Experts of a small language model: a shared expert of 128 neurons.
Below are experts of layer 3 (counted from 0) of a mixture-of-experts language model. Rows are named gate (a neuron's input weights, with its number), up (a neuron's input weights, with its number), down (a neuron's output weights, with its number) and show model dimensions 0-127. Each number is 128 + 24 x the weight over its row's rms, rounded and kept within 0 to 255. Numbers have three digits each.
Before each expert's rows: "gets" lists some tokens that make up at least twice as much of what it gets as of all text. This comes from a sample of Wikipedia text that the model never trained on. Tokens count by the router's weight.

# expert 9
gets: " the", " a", " to", " The", " his", "The"
gate5:130174109144141103122157118119137133123168152154128167109065072165158074113104124144079127098170121147177165142145121144104137117147093136138147134113109135146146099114130113156139111089127121152127121065069143153161136123124096141161101121109135100081186151141123128131116150161134148111126104117136124126116129137159154124146122150109113114115121103087144148098133125139118145114151
up5:132113125111128123130121138087149104106145106125078126102116099136113123133150142134119167055110102157159122125091132111142115131174165146117148098144133146135100126094162141166125133140075117127122136122117146159152131140077135113164111107110110117089148106051136146151155153154124169166166123147126144159150110130106117118126120181142105139078124085121156120128118138134104096156123
down5:103177099147130127165132119153088131095133125114109163126092178119103114122137127159091130114132101129137117144138156130127058146159108157098107119112119082127123152116124124134088170110143109128110144150114144116127135136061099140118146116141127156130159161136133142115150142129156119118102120139148154125118136126133102128153093119119071102081119118081175105148147109069101156128172

# expert 6
gets: "S", "N", "L", "W", "P", "G"
gate0:068141147144173176121140141152144171132145147147101142135164130131123086100153104113117158145164107154134136134159160143105169136116152119093135145146133127118142130081161160100129143148140094159113153122127118097093112130153140149147122104144095093117109157093128126165121184126141142074134166124143134131141118149160155097128141170103131123118154180145132135093173103105145112123139
up0:124123133151118134157143137129094127155141137141147189110086122171133144089138157113108070134138124150106147156144081114140133150070141131161169133119109195143156157138131146154141060145118136115143163128120106160124124157124113133107154126107120135126095131104164090118160136120152145119120160096135110129112135124099132086121146133141125169126119183146130098146119136109099164083139
down0:101173148131099119107101095140120143149128162163107141146122092127135127118141112117137128132110103121112122103126126103077118164150157120099122118167123131128206186141129122110101142118194124176133124155158120115112126108114130148185120152128152114150120098106146134171149122179147130103130146126162117101101154125135098133122154135121122129152172093089133133141126128081102095148166

# expert 19
gets: ",", " and", " –", " that", " March", " August"
gate3:098112111146125136141147122124134176096135121164176096115148093144077125124108130153114153154123142122122157181152123131145122100127168116167159121080139119122142137149084083143111163141115145126106133119168128138120119121076094126111171142120144105096136180129096121115130161150170110174157126133150108126084132101095110134165088148112136133152130104118118092134165161144145144126149
up3:082126150142131106129163135131113108120119133168169131130119141108124130146091148136131065114106152095112145118114127145128139125149116135091115097126104152152149158105137130141109125152108128137171096109150120141152179111123122136067113114142122096116143181153129162094150123146085122151106118088170122094125143165165118130108125145177072150113080105161137096117138131138104119078119
down3:098145124155114139141167139106125149096072083188182104109121117102122129128107099161156100129125124111122145165130127100163128111104085119122157093093156182122136152112126119136123096154120156139096148139165097105148144100166117097132077145165134121129117161083138158095121141127143128130123149132152101103087120119090143109115143123101128141128112149131114149134188134119144134099112

# expert 14
gets: " a", " A", "A", " an", "n", " No"
gate5:109133116109114141093125119144103154120159132142113144144069100113121158109125097100101157145082146156113102127147125184116132134162145115122135080114140111106139133154107116126159151115152119104140106108123149102059112151159120143090124142106152174105119078110121127162112132128146123178103153110108149136160140160117148112141120185100169165121147094152123115117145140156171123098114
up5:101104146165175144124140122135174159113134085102139111103114146140147117116133113129172115108145113122117107092121127129130156148130131111069122133144139125126154105122175138086156111097139099109129168161162125115153157159096132102119126167132102118118120089134168128110121155133169142060152158114101100083124151125140110100157106116119109181126191130117136121140171104135126109130124
down5:110136112133127110131144104152100133130104136123143132129163064146120109075107176155196142122140133152160157145128111140091099135143138128088104110151141117113105143085081132094119164180104140160135155133139135164151136119157137125135109137127119117144117155111097107135132133140075079119110111109158098106123106111184146093139152164125140114130136122127100131111086127122131069153128

# expert 25
gets: "0", "19", "5", "4", "7", "8"
gate13:106088105167133126132121138106117119127082150149144125161127159164179154086116104139076135146142105117160102149118155184123200122132088136128084107138128074129134070137121173154105098099127126130102122131134145129065132135119104106141111156111150133125156124116158157131120116121142122157069160110135097132131118118123130158135100134113134099148154102119137140146149139125133112110147
up13:161145115150144103089125087089134139124106174138147112173161172126174133140128159139147110148114153148108119128135160126126125153078127100093101120071137107089155112162129125145091136141142164181138100110129107164134136161126104133122128119111129074114115136133140138114094129156163095100145127114100100078134150122130128145074085122144126148109154117171152143145122120146132123097107
down13:081186133161153158119131140137124151178104180153065139137133090155142126128142099151149141117133113113135103104113130117126137150120109105123172163116162126169122115108111154121134081085125113091102122149187144134139129137173109128139160120159136119122078058126156107113127124121110107146160151082117107126122101129156087123127144131121165133129129136115137139114151156120139153146113

# expert 26
gets: " of", "ed", "d", " for", "ing", " at"
gate3:122180100158106121123109114159113135106104133170126156121144135123117120131178098123064160148133143144103097124110152146115104162112171126130132122154098136147148059108193141134115135182150182161124083123145145141110132114125117142105107122175127149127133121108092112129096118131171144114107119122131115105133109166120097108110084126168160147143148113131123088103121118146142144140110
up3:107151127152124154070128146182129139093101126183143114133116104168118091127120122103125110169102155099094110131144141150149122127121142116133126123135129132164099130089161102120154160157134115144139149168161145131107129131120118137097100116168138177144154140129127134124124067154136128153075114102135146112129114078073064128114139124157163113145147182113119135124105130119135120151147
down3:119148107148133131160104144139129128107118140125141147109129182093147160111143088180132132123092130098143154133135148104190140146121118079171110126161161139153151105169105116144138147115149174125109134132135102187130122118096149120109156161146085109089128135178148125131127118146086110129187106128146133134178133108145131138106135129138126137088093079148137119114096123149147111159140

# expert 5
gets: " in", " as", " by", " with", " for", " on"
gate3:120111167093106098132138126061127100159102152152138167167082146134147127138181142084113114114139145145129103096089134166141143134147146146102156121144125145169120145180137096146139160127166157081132139146143149159136134148091109124101118136091087083126122134131104091112116108134113133132125150153116106158160133121126124136078126091092148140102130136093121159131109114165099129121132
up3:128094121074115149121135109085089170157125111130143132161117133116142109137124125117098125138140084120143091117086152123124126096120159084112142083133136139152177135157123146170129131147120105114118122150142106192113080132177133150097144129126154152124128154143165139107108132146123120132169128106125118184156161122209122144143095148128136097115144119127089130138117120167103130140142
down3:083119162104116174137160126054097158131105083174131131165129120087135160144141102106137136114134125172068172121122137122126137115122125164117160108141166135150135103110116088103120127087138129138124134139179133120128100158121093181115135151136148118094136140140102086145117123145151133145163137120084130144136107112131133104110147148135146119134096144132097134121170132120095081131151

# expert 30
gets: "ti", "ta", "si", "di", "hi", "ho"
gate3:099137119124077113110100150140147136142191127132178144125142134137128135098132116072141092136107146136093130169107125127118091123107099142154120148147106148122169169117144143099134154143158165152160125115142127127122107110129135099118087171093161113149167150139077112132106128061125109143142144139132107146168108095150132128125192138166149113126118134114122171130129103131165125097126
up3:143134141144139106141091218140155149054133119146096126155142137132177141159091107132099129110120170146116134143145108094122130142150128138157110141117125148129118125116133146177151139114175144124088124135117168106178127117138128133076110170103097122124140133121078115131134116137136127142131152152122124170141090112141136171120092140109138109112138114126139106109135099144181090129095
down3:100114128169077128105099106162065100135158122089146096128141125141114152101132121111162155176126126153084125153152134118129132128156151109142135114086132104147106137169128123138137130116155129142141155137115104102118100100146105127070105137123129154101147128127142088124142135139141146128165068141091133145087148146092177113109101098095150152104102114126118114152155176152125148161119

# expert 28
gets: "-", "|", "  ", "\n", "=", " -"
gate5:122116136117111116083082151129095155122127117122194119134125104119112146117117085142086094102067146108146105117128103118094150108174130151101108105169101117153109092130140119103110145097144103080102127158101126133098102102108086133179126130112133136106121093137145087159100143123161125106137121110130107105121141130085123126154104106113133156135144155110111123074091138132157134107105
up5:103124068137146129153136129126117087114145149145101128149120125121141118133145142151083137125148082139107144118100145161128138172145147117177141118121145098136157158122115083129153176154125084104128150076121163098134128164156151138116117138150199133147123127167154142125125142158138096162118143149139175104096116159118128121107135121064136149122160119148136132138158131081096153145123
down5:149119116138156113107152144128146100126137112150090097169122117147114104097070082092138114119064119151129156171138101127136154150092163115158174137103101133103093125115084078155113131144156131114132103105101088075124123141112113157143151114130155132149126132147159139130099106136135155139144134087162125108119093071119139138119107149113089152127086134142138141138107142140130134095106

# expert 7
gets: " |", ";", "|", " —", " %", " Year"
gate5:128132135160170096110117101120076146114140110100139166141133166132164138114127097150128113112128154115135101104112143175078137122135127118095111104143150134106131111170149129135110189143137110140133116117066173136144172113117097112144096141131149132105096165112124122102145142134137139098146108119130113125138113117110113098183145091127061126134151142107118089164124081123175150123113
up5:135163160132148146121147097132167125135142134143142089105149117130093122098145126116196131119133097106142133131138105117166167106164145127116144078088127130135142137132077093127144125085124124133133122046165127134125135101141150149139105115118164102105132117099138113116123170134070095167115111096154147154139153108150135122116102153158129111101099116157162162146108169137111154140144
down5:114173185136122130113091131160165120144115176125170154164132118151132109145114124124136156099127115159114146140115122097137162105099144111109121129095155137124108110144119143131169114129114132159140161096151166130166124117124124161114145111119157106150133167134142140100134169118095087136132126116140086196096112119149094120108156157103071095123097114133120108137111169148165123095166

# expert 18
gets: " |", "|", ";", "\n ", " said", " defeated"
gate5:138145153121126113094119112128139139117156166152138119116168164111149172150087123069131151136125155126129103135136185161094117095143137152076104122150153112117116120099150122158101134123130096167152120104145152116097113110165148120114152117065133127117115090090116153115101146130121165114140148129153133122094092128130133146155147111104159097177120157118147131106130126107189154168134
up5:103147088116113120147074119136176147143116136119147109113126159120134113151107116139078144155148109161109129147116123110134140091155174120127144131112131178120162158165140194156154074125129103119094109117134124138119111114094146143146147110153145122105069108108135095133126152129118143142153088147177166142127189082119156151122133136129078133104106134120110123120134166147126130114108
down5:153080113161145135153138090145143117123129129153112166117135105149084185098100132137123110122126103100133090129132163162136149128122128139099091152140134104113137149110153123150116143147077121151105158129090115132077135128142181144125109115134125125150139172093081150110118152180117093169122138110085125155096098170144133140155146160093119096125133141138119161138175110129134114119164

# expert 21
gets: " was", " is", " he", "ly", " it", " also"
gate5:115150133118098105122140155090114140147125110117170138107117157072166123082141144110098154093127158184106132106115160172176150123112134151099128094122144112125099117101114124111151097117150161146105135143133161147107114159139097109109125196102130156098108141139156116102119129108069179107090079138147098132121125131134151168136123110127125132099122109100119115109138148117109150135110
up5:108138115118159158163108142124130123142131134103109161116131104119191132113185132149124100109135130148137122097133138158125125159126131176095125129104090170134145137157102102161144125134109134149142101091148111114130095139170194101140152122149142192094152142104193163121149167091123141127119099160116125137122130129128144156134161148134125120142105106113136156090093123090095152139134
down5:118099134159148110126105113156139135109166137155132131122106125161104156131114109091198154109178148104115139118151124126135177131163087134124152151126144133079114109127124134143122116147117130130125122139139127143163165118099167094127171108182104121202168130099100113120114096167133121124125140101115115153153145147126107142084090112083121159164129149102154123107137156115146111109109

# expert 3
gets: "\n", ")", "  ", "le", "de", "in"
gate5:148131168110100124177164107113121167140120138151141086137133119148124133126162129159138145156168110125095116159195148160114159137128138130136154180147149085148155135107101120124136101121149125110119162126139159138109155136102105111089146119116114124148137147119108136112104145059166147138145143148120127134118109098088096138133180117132151109117162113132084115070170133154148117111100
up5:094116178112095105187135096108101098109143080156081148173084183159131126109127138140103145147132124141136136115148125149113089141124135150138155175164172130129160158141111141157138129124183172149149165120132139142134136126117119117113079122142107136129101122072121108126155121141155160137147144136114169130127134115110164109074175112112117123132108101127116147134140111133121132145117
down5:164146104112133177089114136092068117164159155112074112117141165122144135109139149153101135084183101120110146197138094124078136104122123097153159139181136150149109086097119126109149124130141120112116131145155105125122147164130136154122123145120092148150109112106104121106136131098135155136109158161099133123106104122141122143132121107116087150095124147126137098120133153139115079128132

# expert 31
gets: "=", "\n\n", "\n", ".", " =", "The"
gate8:092130108135128105169086194107152177128122140149141141096108114128138131113112080111100099140183160105123161134100135129066103153078148128100131109139129128110107125144166190152119112124113144130144095134103122134123131127126157173152130068094136103124109072151144156146149114134120117140133137095105143154154150099162149135146118119101127137125150138121127151087133135138117100120129
up8:115154138121065170124155097138100119147131159139110145115129106091177183125103115131113118124129121144116134136138091121156179149157149135129087130086098144123140144137112078116115148132142143148122090169126160132132104162144129084113126162129152143105165132105128134142099159136119165087129078166148144136147132139125122136129123116129137113187149159140142112152132180162098115160096
down8:062097128113136134156154157196142155149103110121117095092136117089107164125145162089114148114129127085141132118131131121073155113103143120129128089145143152109120141160156094127129107131107090118116102154111151144123159133122142122176131116111138148112119071128153192128130134083101145134116127129115122136122148121168152153156118113118134068146139125120128170102099150157116142100119

# expert 22
gets: " (", "–", "/", " /", " –", "{"
gate10:121164142151150158121188097101124173102100129093153142085167108140127142148137172116133156127125130136090138109161109163100120105079156132099129099139133175139107139125097101102142151163141186119103133077122106089120149147133156154134105142115134117116157101132099125122145137127140158086136071119112149083148109129123131114101107118154130121133119129168114141111138114112179153129147
up10:124094118170130171112077124168121110161134149129132130134122130126124151092134095144114141129138181157086145139112118109140130121153103124068176188120116110127170143129106126151163096140098108142138128122132077150119137116160104127105110089110110135152147168106102109125110135133075113142165133137156161136107169083155115125116126124098126115098121130138138150155144188113120145157105
down10:164128158160104130133114135147125118150087137139093107091139126114151092131110103126120174125118155142141082096099103154072110156123122104114089131147120130160103115106111135092096149110147106144141094134096161105117151165090081108132131086126149138130120106145145111147103150110107120147161137144109106129176082126118144135087148110153136089086105126097152142160150130126168093106097

# expert 23
gets: "s", "%", " years", "es", "ers", " people"
gate8:146149140151148124140148102064093148119111104132113114136102152130127124104146120104147095134125163161113123085148132137126132115099141122117094102127099111200122123137130124080060115184149130139147103130113132138141146123130127162086141136121145134145106125128119151131160075139107139103129127126129170140168131084103117148112121128170137196119138127157086126164142073134149141103129
up8:095123162161131106126121115149144109148120115092121152170109146144104110121115123157109123106126115112117108138110079166136187143161085133142111140162121121114118142147117117159181107134127112148093152070138119150095116162116132123146146149087150110093120161142137150106117122168153141152114104159136099126133149122172122142109148139139128059135119129124166131116151178108197147142121
down8:141093169149113121102131145137135124111111117136173129153147118155129064153128127104141160118115100143103108136156106103100116140141130080125132171131134135144114093118109100108117132153137093149181130117149117154124152151130149133148135121178153105157145143086112150113134142091066131117115116121138137099135150100121154090133153090072146137157126122120082137158106120166113112053122

# expert 2
gets: " 1", " 2", " 0", " 3", " 4", " 6"
gate28:118151206146146137153153156162115149165108094121137127093091120121086174113102164129114115154143101147143103122099111096127117158120085091135175114129153140145109176156146126108105115176126125130098121119120124106172102145154128091123126125128127105125149139078132124130121155113138083105153142141150158124131144133102130129136147080109140103146122109156095112133123134082156150098172
up28:126104078148134144114114183121140123118131151167146133145122146130156109138150106138109103123113122142104163142168148145133152069122111120133121169157123131119126114103136145099149133090151151128155123123110167147125206150104098158176126121125094113115117141173106144131152125122112183122113097162141142132124096125117147118102115155141123169155110144143104179115088115151074090143155
down28:155131114143127118134156097163143144143089122137113110140157084129119148108136161092133123139115107179135134141124114153081137127140124141104116094171094163079138161105118134130163137052144092125113137137139109117126129155144111142141138123109120089106136160083133108089118134153129150085116154108094125087136121127133091078125109090145142155163116101126180150105109139111100093094129

# expert 15
gets: " in", " of", " In", "In", " de", " New"
gate2:142100138135116139149121137145159097110160149114137134137134159098135122119120080106107145171112124122112144131164140119108073121157105099126099111118169125080113114154150111145119137162141125149118138155098143125118125125124094083166138088106102123131153134149137133117141133047088117087109172135122112149140104136117099145124131137149077125138121165184141123185155144131168160095110
up2:165087128126080109110129123149141094076123129140123136090129139115120126102129111121135129134135131129133117113127090120116121073160162136137111135110151178142125142205123135149123126193145150157143131143101164100122192137133119131096103114103144127130145075113123131122133102119124102127158134138148101115117159136164142085174102165091124113121123159153156108112129172099173110128128
down2:120117095089137170142119135123128080085133131165091170142146128114115106114141086090120121115112122088133144106133135147168136149145142120113114138128104130123090106147138118091139104174126131130120085148112150164111138100100159149142150086115123164130189110164145137107113070127121101131128161121153153128116117131077133084094113143121097116137156122115135154126146115136202101106124

# expert 11
gets: "-", "'", " \"", "–", "/", " un"
gate1:052154125130123155180114122114117122127110145119166103119113081097152125193129119146135136166129175188112087164128110144144121145118087141094150152140126157148163106105140123081168134134124149159119141153113104117133111132122158128153117171129147123143092146134110106150112093138146136127097162095121104101119084137130098150119150120148106158150120124161153139117149138135119119085122
up1:162155185128122100089130087118138130126157155134101160136149185078081110137105146139122148163125120082160175114134093118121089092109151116129099100108106124109088132132132120126139184115134146137145119107134143179116116106170148123113093059113135103132126133132131123155116138122108113156135165104087107112148147155148153124132112143120125108103160135079124129093126126138116146128132
down1:131100132167137133173109136118156113139145139148116154147108135134123159129111126100154100096146106173087154105111126157116130125139111135123124119080141119164172156164191162142091092134144152137147164101102137117129143123102143110169139101136112104110140160159137111137160123113197129139089162136153132097087138178140126106118181123150133147138133155127134118141153104155085119152142

# expert 8
gets: ":", " Team", " name", " United", " Born", " Country"
gate14:157114107129147133147114158081128116165117126144126142143128126133159129093123050158169156132148108150134086132127136132129147124106150122161179116148105121097113125153144116118102134130169100158148111134120114085147092158107123130121135128068108117109085123124108133140117068088158123136113091155179145109116094116152147123119162105131160150133110123138110138178119107089119119151085
up14:135155113140147164095080134112133157166115119125121087095111136115081146128092126138120109150116086161118083136134136138097105113077109145119142104147144080107109113089125133106131105131150134145113133133119117085123095189110103106084121147142146113137114163133098158066146119117106111144121151137113139150145122171123145135115111154097134121113144076161174158144169127140107089119126
down14:149173119129120127160134120168107125124113102138122112125129103126132108168103120142151140121170170133095105093084126167208097121145121124142108108124125102143148115102111167099140165152140118144097133094092087095145111116137124130095131113106136144116148079130099093139118098133133119175161107130070095151143158162170108124121108164122135137107148169109138126147145096109113124133104

# expert 13
gets: "a", "o", "i", "u", "ia", "ra"
gate3:069144177128118121186142142134137156146136156134145090118141117122098135134171114089131088153132159170105128087098086127147106078152154148142114110169155110147158164135138127090131134125144167155121116157110152133166108109115106102107140108121087122139118086132140090114126099130122120181089110111142107102131133180117118103157123111131091129143113115138098132113134137123125115088152
up3:134114155119135134159120133116116144128121126117172117151108118044170151105139105123154121131129136124107095149158122119111113169158140138131119135180145118156124111184171149160148152173120164107132160198121083165146163098096125155127115129091137137099117103168142112100128111162159120112105138117130168133075116133147141130149146141155130125133147151130130128132139080129100144121118
down3:115125133127145147130142176031118154123178140174156130138106116092122126126116146119110102103149114106132139109079120127127148106127132153175140125153130133140142106089127130144155113140104083140112151149075131103122099140148113143104129106099138116144108070161104151131101158152128120169076100155138110103125142074130136126119105133179137125135146141142135110130113115115121143180138

# expert 27
gets: ".", ")", "\"", ":", "}", " ="
gate2:099120115139133148092111131102097153114185136132164127107142104140107142101126124125119161139125123169121116110126084102076140097156153100126164111157154124103157119091133141128124104114109121147175163121122129144153074102099118094176115105155178143140136087147148161118120137113153128139149136110143141132136125179178113135115102098114128123125079147162106129162168138090099147130152
up2:143067142138159119098110136103097145139126136096111165108144088125162132130160134106141149105128119124134125093096098133138146141181151127092128093122114126170115168119109107072172143159155112108099126088134134110158143150103119122161147144143134133137177117115177099131108118139140140140161105130114145152167112126110118127134123175147114129138112128176142103130160127131051095148120
down2:118121106141093129157104157071126114092125151156113150140149106142105143106132153093148124159119133147101114155120115085126116145165136113118151141141117185127216135141111154123132136106115099149158129069133135121122089091175104120113132133152132110164122108103129139129128148128119138158160135150128089087156167160124091083149133131142139154129102086130097138126160134130118138137084

# expert 24
gets: " and", "s", "ing", "g", " or", " &"
gate2:143099096170163111126167109187077109142128079110077109107164077121103115173137101135106168114152122130142153144161118145113149129135167178149114130091124123157138148108132105130085167168135165109123126174148142154125099138117121142121136160090132139132177133092123086111144114125132116135128137123136144178108108130139127119098087147142163138123129128151109137145108120109131126131107
up2:138123122123091130107082114139104141115135115136086100147164094101201122113158130171137158107102127133129142141150134152137133143124123100120101130128139137139132151116122131076105079129124121156115166111137129142117148140117169095137142119099133137171156104119088155170146158154127137076099134136132158124162086165103115144155128103143101107111075107106149153124110187096163113133115
down2:112156132109135175158166145123170126158159144154134166128115158175126126079124127125125156116155151115155107080088134092132132153105157143129134149137138113131111085076123161138112140151092102133147144102112125133126140095137137144143131099132148136144095124179115132117085109114162123118147140096116082106156119141097133097155132156101137111158128160161127095083157134137085074116114

# expert 16
gets: "us", "t", "e", "st", "k", "ion"
gate2:131139108106069106100113149143131134103099137123110124113126081083117122091128089113120138124095140175119117137138097132149152081122187104131138128141129140134153161147142160132094101101180124136111146117121122131125152096109168125112130136120134125120091107140111131128118129147183131194132175139112125160125114085132202112156144121139155140124138113110130115131112123118154184133174
up2:089122108136086073163151126134128118095137171164098136136127132112139136139085149127126128123114147151146123144138159116152107070096136112123117130140142115134144133134171181105078169117157128092104124113093135148096090124139123073113129168138121144133139159130104148135134164128136162180077137136172156123094125097148129128124125122169102139157143121135105138147076121107123089136132
down2:087116104092134119133140130134133101160115170130170182068125118152162129140107118131163138142161148136110118140130123105119157125180152099124124173146167141161116141114131137129075107124092092146104121149154106139144101107162098134133109142106143108151123149150129103106131148117072126139145118111095138154152138138147179126107174138089107152142116100119123116084097145165118148169111

# expert 20
gets: "e", "r", "n", "t", "er", "l"
gate2:121136156177126106153113132117141109089118116105086145172102125112155070111050128136145138136151145132137129106129106117129110179116116101125159106130136086142178116105123150179112136143116114139095159151124176151113135141114105119154125130162112102090130133127155116122134157110119164083101161103153099175080147118148138121129132109120161123150110097136143154103141137110173140122121
up2:145099136150102114128107105133148161167162145131135124132122088114148105108143133120119174148168138153119112158094116143161124075130101080119172141106143135130099162139116098149157089100181138156129157106117171129113061129114132077149117137145121095115168135077103100145139138122145143120129134129096174141137123113102133129130126143144124102116105147086133092117184128106145103125132
down2:156124150135114157133142145091073194189135155129128097156133118114139095089086105123098136110146082135109140125086086117119136103097144168105119109157124140167157120090120108114114149094141105130131144150136144102136101129103084164145165107116122107165148125142120105145157137136134146127151122128138107088155132149148196126142146139151136134126118113145107102117126159127130121114068